Weights of a small mixture-of-experts language model, trained from scratch on English Wikipedia: 11 layers, a sigmoid router.
Below are experts of layer 3 (counted from 0) of a mixture-of-experts language model. Rows are named router (the router's row for the expert), gate (a neuron's input weights, with its number), up (a neuron's input weights, with its number) and show model dimensions 256-319. Each number is 128 + 24 x the weight over its row's rms, rounded and kept within 0 to 255. Numbers have three digits each.
After each expert's rows: "mostly gets" lists some tokens that are sent to it at least half of the time. This comes from a sample of Wikipedia text that the model never trained on.

# expert 22
router:081092083150091146149131116107096107105129105093140126131098101157162132154113109102122104134121132146133172134097118097106118166156168108148106112143110173100152160121109142114110136134138124
gate0:162096138177142139135160121179131145179126123122105098123126131151105108126125157109114107147102095105122066090116081132115152106114127139132128142144140117119141149102158125190124062134145158
up0:130121178137115134093084133151109128146062137142136135119139171147121152118141127129109137137149158140158163151132125103174107102125128137138124138086106144113142122140168175104116123117084110
gate1:121091137130098104125111139096142141126092146135139148084125175132107141132148146135118138164172104136175131126189151182127184142123159166123129134117152148116118142075125186117124152100147125
up1:138159130141155148105121151143109132104168132093095119152144117139139119134084090078115097083100152150079132127127105094108137090179121111101153114150070139138129124177140093119133099146075120
gate2:115093151150082162138147158111103138149132180146121142139143121139159115148089159114118122125152145084160121100112095130163130140154111107091136122125096101142143104140148142138112161117131147
up2:145103111123157088109108128141134101130115177125151122127150133153108174131126204130161104083112096079159093104099129130112141171149136175121130158154110106131145117091155128137166099103119098
gate3:113121115149079147088161105146150141149125153151118112139132158103106116130146138115069112154088147097142111163098135133180137099136102091120140138143174110188093149119099112119132114146115135
up3:073119149145137108173126084156157122143165111129131122139153096104118109147134154131083095114133127150104099150109146122119121176154142103123158142146182073141148088153123129133176126123140159
mostly gets: "full ", "Air ", "Scientific ", "working ", "almost ", "Civil "

# expert 6
router:096103108155103147161123105099116101119129099102147140131089118158158118154129103109113103146126153154093151152089100108069109153147144112150093114159107161101148145090103153107120126125148149
gate0:107128103110175136117125160146107117147133165137110100174180140125175120102165131159138082117139100141088157136169160142134132100127113110135128134122143129152147099064102106096071112110115129
up0:123161106118160117163143156120119144104169138091148116151162140134095122133174130117100102171093110124096120142123152115168109125137096136124088106036157151112135137152131156099092134161150129
gate1:150089150133118153105093104129130169134076136184153110109132142139149113096121156121123109174121133137143138142091140128137090127143121144137148105099193107129135139101112128132105149113151076
up1:188114199141080142135109112110119145147111107118157145130125137133121105131116142109104130129127135139103145138120140144171148177132162119117132121133159103126101134124130087164092155119137102
gate2:163127172166123146122136113158124107127125109118146155119112128131141145178217087114112136182138158120121111145140138131124099161113101108138120114133102114101098172117128106141164125107083161
up2:122141097146159121129087107135141130127145112105153125149094144123117151126100166080149110130129105161120118127110116109176118107148133118129147123122115157122146100172098120120128121144148078
gate3:157110110151160141133158146109119133126083150121135112105162157142144077132109119154146162123146102121141101136130129102087151117087150115111106115171135086166142090125172126137123113132102134
up3:130115141155182113143178127125116118169057148141140105117152179144105135097128109128131126115106113175118126120153108140102091118125155153097119114109144143112151080130120147113133125093135099
mostly gets: "Mal", "In", "W", "Al", "A", "Mar"

# expert 1
router:115114110158113147152102104105095107113140100111148135148095098149147110157101106108101097125120145143115152154099096093097111148133152105148102092150100148106152141106097148105103117131148149
gate0:147152121108122132102094175136117112133163127137110090115120153113162118156137117171104140100110119134203097156123134110138186123160166090155083119122149118165131090122110149129152110142109122
up0:132138136150146130171164090151115156136129067120101124130136087126117104157122119107105150164180119145139128152149110125177138145120127113104113130100183122132102150122143119122122131117169069
gate1:108134090131110136096125104102145147205104086104139132179149090111173115117109139131149147143164143108131117086143157074109119154128201088110150126154143142138151078150135125134134153127130124
up1:131154121138150117146159105110134190119077154107112144142136167150169154181106133131126134116122123139137127135150092136110115124085132117150139132139089097115094094110123114166134118121144103
gate2:143144111088155110122139136108129063115126129141128146142095089142151096115100065081149148090143098180112169141092125173094144143110160104165138128112138109132121107088146145109164095138138130
up2:107102155095114097116125123137131138115145166111125100128159126160144133081133132149115144080145095116152111175124095147088114164078112133176116169121155106096106145130138118163140130151161122
gate3:098130123085127134132119118095130132129122107190179139136151114121133140084149130104137103142145139124158129153141109190124114113113161110134149134126149130132124068129102126118099094100121141
up3:119088108118132128134153196149128163110122125115107142124112109096167144111111118108117141122106123140141131097118167136116133158129122134152115130184127144147150154163149146110120127148139139
mostly gets: "|", "FW ", "Yes ", "DF ", "China", "Ret "

# expert 15
router:098113090153106159155148085097098104112152091105139132109083110169159113152126102098101073111145153161117154149104093108090101155140147122153103106150112155102138138098101148112116128136154135
gate0:108171137082128097131150117117119114164141121173180121151076098112123142105133160089168108130133120138142136108124127090134125136165129165109123091129155133098162143155098135162144107126215170
up0:136139144146119130132143148116145143099158134091120124148103145128113167128122123126141124118142096147081153128151094130125144118096107150114145147140143128100134107140104097123114122104142105
gate1:068149153079083159112145145163163117151138114164105108171114166087116153195107148112138120119121116133141121133117124121208135139152089122155121112172158175159114104142146154111106136124135148
up1:147134139114129123142168159110154091069121132163164172103071097123093086149130145152107110131080129136098139136117113125154155162112194112133144115111096120077134191114148100167092181111163137
gate2:106156134141156142100150123118146122168160113160118126164120130106123146116111127134118121130161130092153127086100109084115151114128129167129134168178099163139161120151150143126095083125137107
up2:154115189142130144155131102099137082121073128110108083105184135096141106119093105143081100169132137111159146119127141121113131103110104189144123148173094143084117159149164135117122103175118135
gate3:122113093110110140101101101144121144100156119103108145109129114117139101133112174141129119176150146133118152119086121164198141173144158142088103176100102148113110131095124154130085111104137094
up3:142180093149135114145159127132115073104115087104146152144134112130109083102115146155165076084134109156121132109181136107134131097117118156163155091145120113181128121128097131116158131148120120
mostly gets: "Gu", "|---|---|---|---|---|", "180", "Notes ", "Bra", "special "

# expert 16
router:094116087153101150150142097098108094109151092100148123125080102159161107154120109102095073108143154148108155146093094104089107155139145108141100107155116151096136139105106149097121127132153140
gate0:070157058094177130156130134119170098101085084084109076136066110137081129085134143118137095119103110103127111130084138176135135165098133152117142152113117088087111147102154111129157104145148121
up0:122131141161154104141096113088080120143120134147149161087108139133133147160099126161121113172123113119089122124113167161074129124155125134161124075156151143137133112178126090118109099092147155
gate1:154117142139077164139090086116146127156156128114136133131163127102163109148163126092132102096122123129072055130119165123150182143117093100110123131173153092077126113155167140145119150133117170
up1:104140092121107122112091123156179108137126148092155124141093121111135163120170104107135096104085097135114112085102160162145103116115182121139117121207137152131123127122117099143105112106138158
gate2:125127089173134116151118087172154123156148102125174115076105103148156117060074121102120154128148112139107204149093148127150156115120099135080187118103156152129158115089090159136111112136139124
up2:105116155101170124147117172140135146126158173156113164143125110108087111106085159130142114126133099102161140167168149135133104108140176125104129131096139189124094143124195131112122117104169157
gate3:139123126178130145140123169115160150157154107069157100130159154129076120070158124166116115139150113089113119124137125147130126158120136166117065183111109129128112132133113143101134119108112159
up3:123168137135115136117083154132176139111182087082115121130151160162076132100144140122088112130120130094098147155128178157152095145147129135140126113123126146107107161136143159085156118112096137
mostly gets: "pre", "±% ", "Gu", "Qu", "example", "Species"

# expert 14
router:103102106154113149152126103090114100111145097105146132126086102156151117149124107113103101129135154152112152144106092093081110147134155111159104101141100145106155140099097149102111127134149143
gate0:143134140133124123094106117175070079131138108155143108142149147140109138141110133144170126129122126157160114121129143103072127106118132115162118138118124131158135151111103121162102126150144112
up0:110091151102121162136111104155150139104143132130149121141119130128154163157162139155112135087092128099121166130125089145165167136153133103136109105128119155128110133105147105141100135104122128
gate1:143163129070111142143109138148112120103100116137141123128125113158161159127157140079138142096116136139154119083120151119162161126114133137114113134094157108140092162123128136107091138101117115
up1:109122164130159127141158111129190164117143094121129123120140129164152120124111128155120125141110099111125102156141159130120106146144182153162114101107097125142094121124137127130143113114090156
gate2:106090092131138104117113155150123117122117138168126113105123164142104148110164113137103149121136124165129120119107113157117082093117115143090121153117117148151093075080114130117134130108130169
up2:167136113106117160074102107088172155113118130135149107121112129122142119134089167106114160081117135062136094144128165120155171166125108112169098138074143137178129160127134093139160140159135124
gate3:145114129111136161149122121129154142154133163140093093151089113112149123097080153116146172122137140136096128140118141115132142141124076102176136108102140134116176126125153120103135118130132183
up3:105098124139160144154109122108118101108160129098102135107159100126099083108143131139110108092123145128112124157099167147143129139099123086152157205097104144114158113140118125099162111152132141
mostly gets: "Bar", "must ", "became ", "remained ", "sometimes ", "Bra"

# expert 4
router:094101104151109151154125104079116111111135095103153146136083105151146118154116104106116102146132173168097153156097099105067104144148150111155102102154103154099153143098102147096114109111151142
gate0:127127137166133095177115123159127106141117114107148175107091157107072103132133146138134142141116111134149083111158122118140155197104083095120134155156131121123125122093140163115102146190107110
up0:132106086159163133196131133128124110165094115144136101123168115131117149099104126157159104079108138103069122109082137117174096151110153054114183129155144157145105116118154148109134101090140122
gate1:134162158148148128137139115097107129093135146074136101153087150134128146106139126126099134119111123161105124151101147067127104147133149117146140078120075082175116116100115147081154125116102094
up1:102146105079121125148094137112133126143048194116154114069081133149114134117132143126118156150137129180116107102117128110184116131128118135145178113114125103129098144112095139122107137115159118
gate2:124100122132135124169094160091115123113161106118146125123107158123116131143170100137109183155153117112149172129108164135137101173143154136120114144101148115140122128123162102096104137136155109
up2:137123145146092126104125120115132140109124159166075150123109127122140089158122111128125120141127101114101118124094132124131148074162113150129162136112155127087136100135157100110159135117168062
gate3:155112136121076133193157122109134134110159079129151089157126127068117121130121103134107142156089109151137112105111134143140098165139120105160125123106153114102154200172105133121129132152104150
up3:112127091120162148120088126161154132147128108121083155086096134157141126143093144173130137087132142080135140112147150131105161109088162138085139153122097136152140069124102101138101113108152128
mostly gets: "Al", "Mar", "Bell", "MF ", "Brad", "May"

# expert 11
router:117116096161101143165145098121090103109153104095141129126101114155159102160122103108111088129106131143117165132101095108069104153139145108133102105149102151098137133115101150114104146127144121
gate0:131128136139155091098135098127143112148122146144153108149138122129102099138135120111089135186151117119166117094118150153095088136116123129115100122089090114124138136121122119186123146178107137
up0:130118096093091145151109132130100132128120155127133134158095155081140160148135108137128147080087088150110167144099144135141158110157114111145154130148125151145133109110130126136127102122108117
gate1:137145144141144130159163120063108148144138123148143145130108098119116136100123123168105144150189093150158159124112124150161143102115106095085166089140197147109173135165124120128160146108139105
up1:118100120109144147149085146094138092110124129152100107125145061149118118122110136130122131128092115122133135135155058146148116148147106103100139113136112156149158127134109147142081093179106108
gate2:127136186117135121134142138039141135103130138155157107110108108172164140123103150111146124170136074115128117111116140119126170145121085146162121119141142138117151112131126128114137140091127130
up2:148164151143135177119130140083113145114184133124135168103155106139132165186127153111095142120133147082154137151120147113171174129109116139123108110121149148093149133117111148163162156076126131
gate3:146131150103187134156116141164132150135135147097141149151089151169076150192126112113144170120100099123130153158131130132154151135083149166135143143165103210126123132140113137119160115147133125
up3:069140086139138110128088060137130128147142160122111168139132154112174118128118146122115194130143104176079175138123119158155145122140102189134174131142142176113131166153084138104144138108113112
mostly gets: "|---|---|---|---|---|", "Bl", "Corn", "Han ", "|---|---|---|---|", "Ar"

# expert 27
router:098105098159093156157135106097108111108130088098158124144094095160154097150112094100111095122113143147125152127085111115102100146134153109152086091150100164087142136094086152115106141116150128
gate0:146118144152141139122108101102086143117161121135165164098117118096144139150163139122095162115120132088143121105131112127154133158089048145112080124117112168093119154103092121097136105123109186
up0:135145100123081130144149139151161102153116112172107136143095120125107148113107162113116094164141125115128130103128202128119124076144152139119186110147104079123151106155119160117151137133150095
gate1:115127174156160123133103099118105155132093115146113106126106202151098131125145152177102132143136136163105139126115147167149122137135120137120162154072134139127126125099160093129129125115121135
up1:085071100144099136120075112129168146139149169154107118136148130121115155107144134118099135149102134162119076089108111173163163137121163130141144163098105145151148162106131115118149185118156110
gate2:138137154108168142143135103135138149141110175143141143130113085137138169142139101134122111118165134081157062102122141149154120081129119139140148079124189112152128107164137099140162116153118141
up2:155085138126121133108165118139107140163091107117103094098117164107124091113127164131124149162159151131125203150105104122131116102107118146130124095142132138089161133103146088129142120130139171
gate3:127159105136124113120140132120109133115147126096113136101125166136110111090110090125105159112093136155159137176103165161117089115136145101088150131122141111153183117173145142148155165120119127
up3:176106141127110113130131113132124119136120146147107102155116085155113163154102112122136135153155114102089094129155044110159125144143124178118112133128059111144079163109101104096134126119154166
mostly gets: "late ", "cul", "prote", "rem", "cop", "inv"

# expert 26
router:105107096157105151155143096124113098102143081095159131136095096177153099153134112107113097128114146155125143143081112129102096149130140098150092095155106148098136145118090156118107142110152126
gate0:151098147132154090115160106182109132099120093135157143151159161111187108132142137125120125157109144118137130165117099100135109115164106112094086137085108098126143159132127118115162154123096136
up0:152133123108125119137139120151138099135133075145115156137168127109139124168118150133119120155097160135137102141100119137119129133129121085076104166132118073113135135109162145138160154134126135
gate1:096134087170178091127139132160131114134079110105098108137107151127117125133156146157106107104145144100161083107097147125119141132131141149140117152103166149110157091153104101133175154173137097
up1:129140115156106116131128113137147135173095095179113135093128139104124098121126094142089090149179170142149098111139074152125126192112131144134109169120139107128084165131151108112146092122143109
gate2:157150135127131112130161134139156164140123137078094165117160126123128127160152101175097110127144131130116148114071126123123147135144130134135167119093152151139139159091101169162152102087128110
up2:143133128159122115126145111132122075113147111113138110135093184098144158102153150134166094141167147154150158143132151100138129087095152108103118145128126124130110131102116172120173126139142144
gate3:115104091122133122112138140133160135135106151165172087140116075130150148079121110168142140132080133151141102122192108128130121140148131102133125125119123110086160154177102107136142131135162109
up3:098148078101143108124151114128145158150121130150177133211095074130103140117165140139150129114137150149141102134182115102154124161120120104161138171130154111089121126161089111119113142123142124
mostly gets: "ș", "ț", "des ", "ta ", "Ug", "osaur"

# expert 29
router:109114103163115141170146104128102101114152104108156122139103094168141095161102108090107097114117135144135153126076102111105103145133156114153100098146102164085153132097085152109119149116153125
gate0:139111111079117137143121147115098148130126150145127135139159138086130139117116108166116132128086128131152169139163161116075172079094113117116118126145131104101108165144120149104075137156108136
up0:134148126147113134131127183115135152131141158129131156136136142098096124087113114117115111114099133189114114118127113098107123169123146121154148129095151104073074158166127128139140146150170130
gate1:191135146086134129170108091119125129150097141135125150138155130108136163129117138093105079149122140093112178095114133073136134136124107110143110099078149157128119114147142113116150123169140158
up1:154138165123182133130074082133136119145097140166101135119147147118148141147148132097138127160112148158135159124121121093135133197120140133135139092131134133128103157123114086145201154175120122
gate2:072089104117116105153126129148101118103150124148134133135103133145123151119137147153131093157130122136106112135179105138128139165130131136127131134115124157157093092134131154108144109087112088
up2:159109134135190078108120142119070092136148131115119126146108095158123142120137128126136094069163117131140174094150111131143108130128135083120085148126143112151124147121123144159097137131138136
gate3:135121086154090151127127114122112124115135152160090144097146124138112143154105124146130108160098120126150148080128130125144161140168153139123104104099121080149142155119127144149182144110147119
up3:111114157113170122147137121133160093100136096110140157142105122085152121120141129113087130102112143102092152167150149120098144111113114108148131131155123154096136103148143095121069107135078134
mostly gets: "fl", "reg", "local ", "ud", "ual ", "Personal "

# expert 19
router:109106108151104153156132108093105114110129102106144122128063100158155114148119101104107097138122142144106150157098094096107100144129151117148105099151109152106148145103096152095108104137152127
gate0:160126128089105127127127164142109166120122109149103154133066159075136110148156154094145137126109105101113109112122116141138145158170136121172119132163124102098088137131111158153166165121151122
up0:107154156139152140085114113130137133097114167104133132110146128118082146124083143130168149139151089127152200112122144113124105116143111168165181124112135139156114120165152128124145112156120186
gate1:156183112101149126152130122142162136136148142171096144142106141147167114171093173141140095127129155147154107131151149134109082105121115096088133115113168112095131128138150079137111144152108119
up1:148119115148165169155129131125132172136133150088137095086164137075108107081153107110112155148128137131085111097113123167153155138152144145160148147140127107120112113181159149114156124070120083
gate2:137090141088141123123123104131175109141117115110153082148116153139168141193130115114101139101154141130162157141112131146157126130131120104132120132150149146111127162105153160151155124110119139
up2:148158108195119151107152111131089138156133126120140141124082138102078134090121135125127146143107131125131109151156125158115148146094142130107154081168107136172133172150088124111128168202098136
gate3:146110146142111116111113090108135139112195070096109115117120152136135132125120097091101148122156123142140097144105121129166155119144176111113146123073160129104098140145120125108134121104125137
up3:159123141158075135134115170122140114143141125121137144176140138115147113149134152144130114136151113091108092133110140123142102123110141104141157131135150135092102154139142156137133118144153131
mostly gets: "Hor", "should ", "Str", "sup", "Supreme ", "Shar"

# expert 21
router:084099095149110145155130120093103114117128102108141132129093101151161105149112106098118100142120128145130164142086103091113110151159180118145110099146096166107153158104111141116097129128143123
gate0:135170123169126135122153077122125194179123165113134087108162109146159149121109125140133139190127118067156151117111145139106140135122122164141097144092081148109126140119129152138156113133149128
up0:129134079156125131113115146167098154133134111156129124128141097146118135116130127139130129150154132137121143159095097107153147151095148161143105100110092152104156127131135150146104118159162109
gate1:111153126139176130126135143129143145145113117124179162134108124117143136129101095134158108100134107084133087126121130116101105186148137096140136119140177166086122132104097145140135108138098155
up1:123141158153107112158119106136141125154113176111113110135170144129118088145132160099109148127133123156112158113174154078143126151107099153137083089118145108154104121120115130128145126157126127
gate2:113117147134158160157103159163137120166161114116091167129166107108142140108115107170144141129145091094139099126157162189143144098094104144127133088126169146134122144132128109147171126117158137
up2:160178096154120140103107122144080141122079148176150110180106158125122115130137114106142148155147137123128149143069147095086143138130117075100164155126107117124141132136151125112121136108097074
gate3:116138096146123088105170129095124151119150144171092074143155118098105152097149134122156126131150154126139143122101119124165128122130122124113143130152132136125132128106127142109148147132141159
up3:133134149127105115121157089111158110160157113165119137074107137117143112120111112163118157147128117113118148110124105098134091161145136099143161114131098196149120151102104151148130109166147121
mostly gets: "Supreme ", "too ", "same ", "chester ", "Str", "Pacific "

# expert 9
router:111110125143091155150144112093109089110137091111142129126121110161155103170118107096102087117112148156113155140082086106094122148137153112157102113148094174090142142100088152090103136137144146
gate0:160117097131153140063140096129097138148107115134147129129120142122086148156144117140121102144121087115097097122101093122137099170100113098161118129155139161150101131092122135137172123089114153
up0:114119193122109133131145124088134122143140118145157158128099160111137121105121122145127106107140109117131107070142145148112092139138131141127165113126128103088129121152098139139121116123127095
gate1:171136158128117115118106147119130151100152113120119160153107096138152137191105129161145142162138097082147123091103096104131152107171113183165136116089139124109104145119159142137130121127140145
up1:116148062158117146111138117116119134134114090123157190132139155091135181094180093110125134100124115138129143153136144145125122138109129105146134166162131147144153108139111130134153152139111107
gate2:117133143103152105119131123120143108113097137152111103131153140125139125135125139106124104130145158098119128150113148094152119152137100096094116129139122141124091112109120181161146124113120161
up2:154148089159143145148140118143149141139110141104119138091094115101133105100116109153143126112126118128150120120144146110126091104113137139191124125108139102144120125110111097083083143155109113
gate3:145142097125093135139093145138131145173154061124072151127103096132156127116129102094119105119130177112132168130123123125138119084110140144124118132149155137094130136142134111095160121145156132
up3:135145113142101113141116137151150141156123071132069142117110125144146116100132133081098106143172160132109168089087113126122120107108117139100118117151158131092145164141129113095129128144162130
mostly gets: "Hol", "Br", "Em", "Di", "Rom", "How"

# expert 3
router:105117113153106147159116106107109098113140095109149139132104099146152112155110105104110101139132144137107158156096093088101111142130156115150096103154103151103147143111100146109109100126154147
gate0:131124130087146138111073113153171119179115159133154163117119128150125171158130151110153130110080127115108170155145122107135139124136179063149138101088128180127081155109126109174150184096143132
up0:111140154093159179105114124053151183141189125125156168092089116149087155106148125174144132140161121126138115104108136110167118150144150141163123138138092121146115101143107171131111107125088134
gate1:178118128157153126158118142122168129105161157159130121104145133143122100136135178126134130156140135134150119079181139098107106138158084078123112178103127134111145119133151138115149151135142115
up1:128133107153128121134110123145158113093113113121130144105133107098152120149140123117142147145115129175122133096164156142140152119128112085053097160082164113118147167155107104116170108106156128
gate2:168077137124089123126128137181095158113120136146125095138127123141092107158144100161114139121123109136113104117120120173137119098136148120112084170146100127121108117107118139129114081160104128
up2:183131140138095114096124117158085113087167124096100125171161167090139106144119093111155162117123109141163143123105111120118137159125162097117131108106071091140099149138139135114123148125107129
gate3:084125110115151101109169122147121136193099164083137127107145140125111097152131125105129147168119102119103140101148110115105125129130153112134123151097146080105114091098151087168173152131100150
up3:108157106078167124128123133118110109126133145103131120107088137150150135135107103106147141123150082125160138099128155187108157099116139170124133124145096085061160084083143149138128120159123111
mostly gets: "|", "USA", "Yes ", "1", "3", "4"

# expert 20
router:102104090162099146156133115107118107108137104112144125123072105161161116151101105103110095129117136126106144147099107111111106145136157119161093099146100152107152146098103148113107136130156119
gate0:147157114152119138161125102102155114121122148133112148109137135113083134103091135090186115118099176151135129120155109091161122126140154146105131156107127104140089124163164145058142163152136118
up0:138119144121150162157088107158133118117145158126148124143114114140107158101107174156140096142132103106129197130107115145152104157103130191093162126111107102130154086164151123128150143177122097
gate1:129130161139172110152144156139121136204105140137132129120150151141157133144175163141113137158163177134099140139121135083111132166133101126128099142126152144147140129153113127122132125131119163
up1:155133164104119185136141132118131168140152126120145170131145140138117141139133082131088100099086142092130177121095146144125133098121108138119114095132150168166137104120140107109101147154138127
gate2:069122071134135159141115125123140113117157128117092144096108104123152172111125130135103131108139146093128110103130127121134117138129098094140165099094127149149115096139151132140138141179113129
up2:098144076121147166103126138144112140127167124152118155124125142139170141114111129133111135084150134085128102097142114115115151145107138083149154096128109182150160076159161127103104175159129132
gate3:132144106144145161132148168085145111122121137129141141133126149097124123132116091139082112100154117119137105126146137153130156119131112089082193120145114102145143148151134131178180116128153097
up3:114104138132137125116127092152099126169111148099097122108113139124119128139119183136166120125102119118124132130097123112118137145111101155159114112114123178141130125169114118089098081142082154
mostly gets: "dis", "Supreme ", "sup", "Ob", "Hor", "make "

# expert 31
router:092098106164104151156132099120110087110149098096156132135102106156153122163115097110104104122125136140132156146088099102104127147149168106143093100156100159093160142109095162099111129132142125
gate0:117100129121115137121107155137123136136132110160122113118187153134108097148138130131105163132105126147172149138123132143129122108140165151127084111115072113161120136156153151159102126144138148
up0:104116138188102148112153159117124146147116119118100084123132135130111106107124136147133119121133139152071090074170110178122115122123108099115138159155085150113169161124128157142087067110143142
gate1:123129140151076128100123145143098142125149182177098112145115159125116143156097134149094139107172131146133141142127133138112142179076111118112122154155132173111092130146152180138109115145125100
up1:099129124131137133099104158115097158129159136119156103120119129152135057116137142106183125080099094123145108120097118138103112197105098112130117103131101143147132139105181115087154136142121159
gate2:151126132130125115090132133188110184096142117097132119159151101142147149065100137123112137114101140170169121139158130147136103092113141109130147103155116121107108130108108111084133102171135125
up2:146124125202088135128123153097118126134160148149118160164131097099112168122141143147110112138134101141149158121098134172116094123120145137118121128129112175113123174077136103133120135093129064
gate3:095102164084121157137132107117153102115128135128153140104115091155120128105062114129090115124110115114131123122151144106124149140152119162099165132121150158136113137145136139116111137138157132
up3:132086176134147129138103129134143123136109141149141126134108118099143101107120137184125118099106117113114104102098184141138134143158113126113126150145143122135134172129152132101143093169152164
mostly gets: "most ", "both ", "between ", "there ", "such ", "later "

# expert 12
router:101097114152105148153117106111113107113141090100146129129096097161173113152113105102105098132123143165111157138101093100059121157138153114147106104151105146101149136108088159097113121118151159
gate0:093139127144113169115154130117116148116120127116136102118100091087132112145157117109124112104139116114114140120152090122093147122157136126163115130072127151127136130116138140156112161150155189
up0:109139133151125121126131138148116155174149169183192123151163151146164124140169099117117141140112155094125129154116087164116159106139127147178129119109151126151126128115110152138117139080138154
gate1:115116124076154109101090123129106167121119144136138113096097122121149157092131098116121122105142125122148137126085117075123133086157143146118101151112148133113129128099102165159090125120115178
up1:124129120165130110129123116140125121127189128117098134125123117149147111128079117120144109115101126139125168139165143078119156113110174159125090094155101147110111153117102117178150082130148163
gate2:154153135196142125148129160121145106121136125145133083156154134116116126123088145144129168124101162106121140128083116151129143126147101094132119109132140137115106137139111135135120151155114136
up2:184132175079131111123134152073170070104187118158139110135129110128150116091127154130107120135178089115134169135130074119102142145101148106134148083186116160119139077113167132129138122114159102
gate3:146113123149145103081105161142118136134159123186169160108152118132137145136089133112122150130106184149106132109137174132123133118087123133103100174142126105133070126132117157131071130142166124
up3:143136102129109129109125115143119102122162069096096119129110116116166101113108082110133079129142154163101154133102117123122100132125098120116146169153108138140131148075169105139127122100093142
mostly gets: "Pal", "Han ", "Zh", "Li", "Kh", "Institute "

# expert 10
router:101105118150104155146118099107107111104142095106146127121087101161149109149106114101112101129112156158101159154105088096064108152152147118151104098149103147102136135117090152106111123142146147
gate0:131154099158145093142099117098151149169119159120127116165177121151093097104153154107092131113103151124134119134131093123165191130133104119153125086163125153129114104136126131139127114145161132
up0:124099156074121143160140119158119139129142131129105130092132084125108162140123154140163118109141124089123142129119147142101112101118102119128160146127165097116145174107094103171136170111139131
gate1:137142147130141121166143110163112150096176132114159136119117125175109155093182113134149186138129157122151149134110100134105138100135134114142134143112102107104102134162164118197109102149143148
up1:111140083152124120100130148135119148154115130138090163186143098178100143104114167097161111148144110149145110116127161074133086105126128146159099143112139139142135151127097138103145129133140102
gate2:141135193122132145129146118113115115117115127136118121137143141106095123126150113138114137156124108115117113150158140149162141134112104194163138145133120107144169133145097129137157139121151108
up2:096108141136121118114153102179158152117131142105130126128070125131183127095146095132125121137122129133159115146150135133141121163122126129149136128095076106132089156114132105149112115130137109
gate3:137093075135140113137126119102150109119105154146098157147173104113122136146154144103149160142126138091150150082146148128085152171136098112156118159147131125119098125118159073104146120149124121
up3:125155168132107093164145133164134143162142160097110127116120126127138117137106150135138118128161135079124088134128131109158114135143152119108090111109095120119135104141097135089111145161129099
mostly gets: "Br", "Bl", "Sa", "Hol", "Mus", "Bay"

# expert 2
router:110109111150100152156085126116115106104125083099147133125107094163159123156107109098114095128132148153127148143092099112113123138132149114135101109143095162103149137107091145115092115129140152
gate0:107120169132129159087137099150146130122120130086138100133141105145134168128114113120186137106141163147128172148101148120164108157120135155136153107094111133142156154092150124133110129124139115
up0:118122121156094096132163088127136122145139167112149114108150123150115110139113136148140127105094135142147154138136129102148149114132169133172143137150142091133118084123115133182135123118104134
gate1:134124148129115112123100133151177101077146142098130128133126150115095103091127104104114131103142095162105138121141136143103081131154092124114109116106115166114140125113129122095149138154132128
up1:144146169135100143158124118146168157144114138114121135128154094138072112176097139121143139128125116103142100129095132105162153134146109146103119122158138082139119107143115130160118147120128109
gate2:105092132110124144121177144114123132162125118146104153147119118182102096115106128094136088151134136131129089148096155104133102100104141128091114146128139122135158131117114141109102103189158132
up2:096185136098134128094110122125105147134195106133111097121150118120134121146157153123082138084138112125155151105096116091110132128135136169129157182124117123140146136128127123097146116117134103
gate3:105119142139120137139127095142158101116115073153145128130173102075146090135132103143133112135147110141133114139108144171187148139079129142165152164125132077134138095122138113105181099153106122
up3:130132082097128091146118118107151112112153142140160143138138155111147078142141108171166155126162120122139101108109136130160125117131164129139130150098083049107161123095142132136135113125109140
mostly gets: "China", "Coordinates", "|", "France", "century", "Italy"

# expert 7
router:095094101153104140153138108081124103109130090102148135130095107154165118153129107109107116140133158160097160155099090111062101142140155118152108102158101153096161137101098147108112108120146144
gate0:130155114117107144106148124136145089144135128142163092151124143100151142184127106120165141129086125154111174119123117171150154165132105150136110094156090145161107142149148141106122114054139133
up0:156081147130145115147177137087124098133108104135179125137166097136135090093125161132175113082153140152141085123105143141090153080135102145154136165115149135076135115135138078134135104141115114
gate1:135117144140129145107111132137158127112139110138147134103146159107097102092134154111137110134155147098119146141123164142182104090139126072154135125166139202133159145102136121131128151112137150
up1:144132131113145141107111087152149099125098138107161146125110147127136094135159152148115096103123135138114148114088164133146154131172145073136150097111115137122132103103132150118151150109126122
gate2:093126115142093150120165119116111112124102129080134150138105105159105089107123144123163122141110121113122178171076144173134172138158154112136127155161142109123135131101107102097141156153144133
up2:090134104146095136132163181114116132152091103097113146114113123159138098109122164096090101154095130118118154126101111186124172138164166146128109108116102098098140103143095130118116141138170161
gate3:119127115146063126142139118063129169092155167121120150127110142115180116126094120132109137152125124154125093155156144128091096170116142117120119112133142131110113126097130095142116098101156111
up3:115149122121145126107110109180092093166111113106129088130127181161117156145110164123120171143117156127147150114123142104141118053133155142064138151098137132091126136100137168109090156091095153
mostly gets: "De", "Cas", "In", "Ak", "Ir", "Un"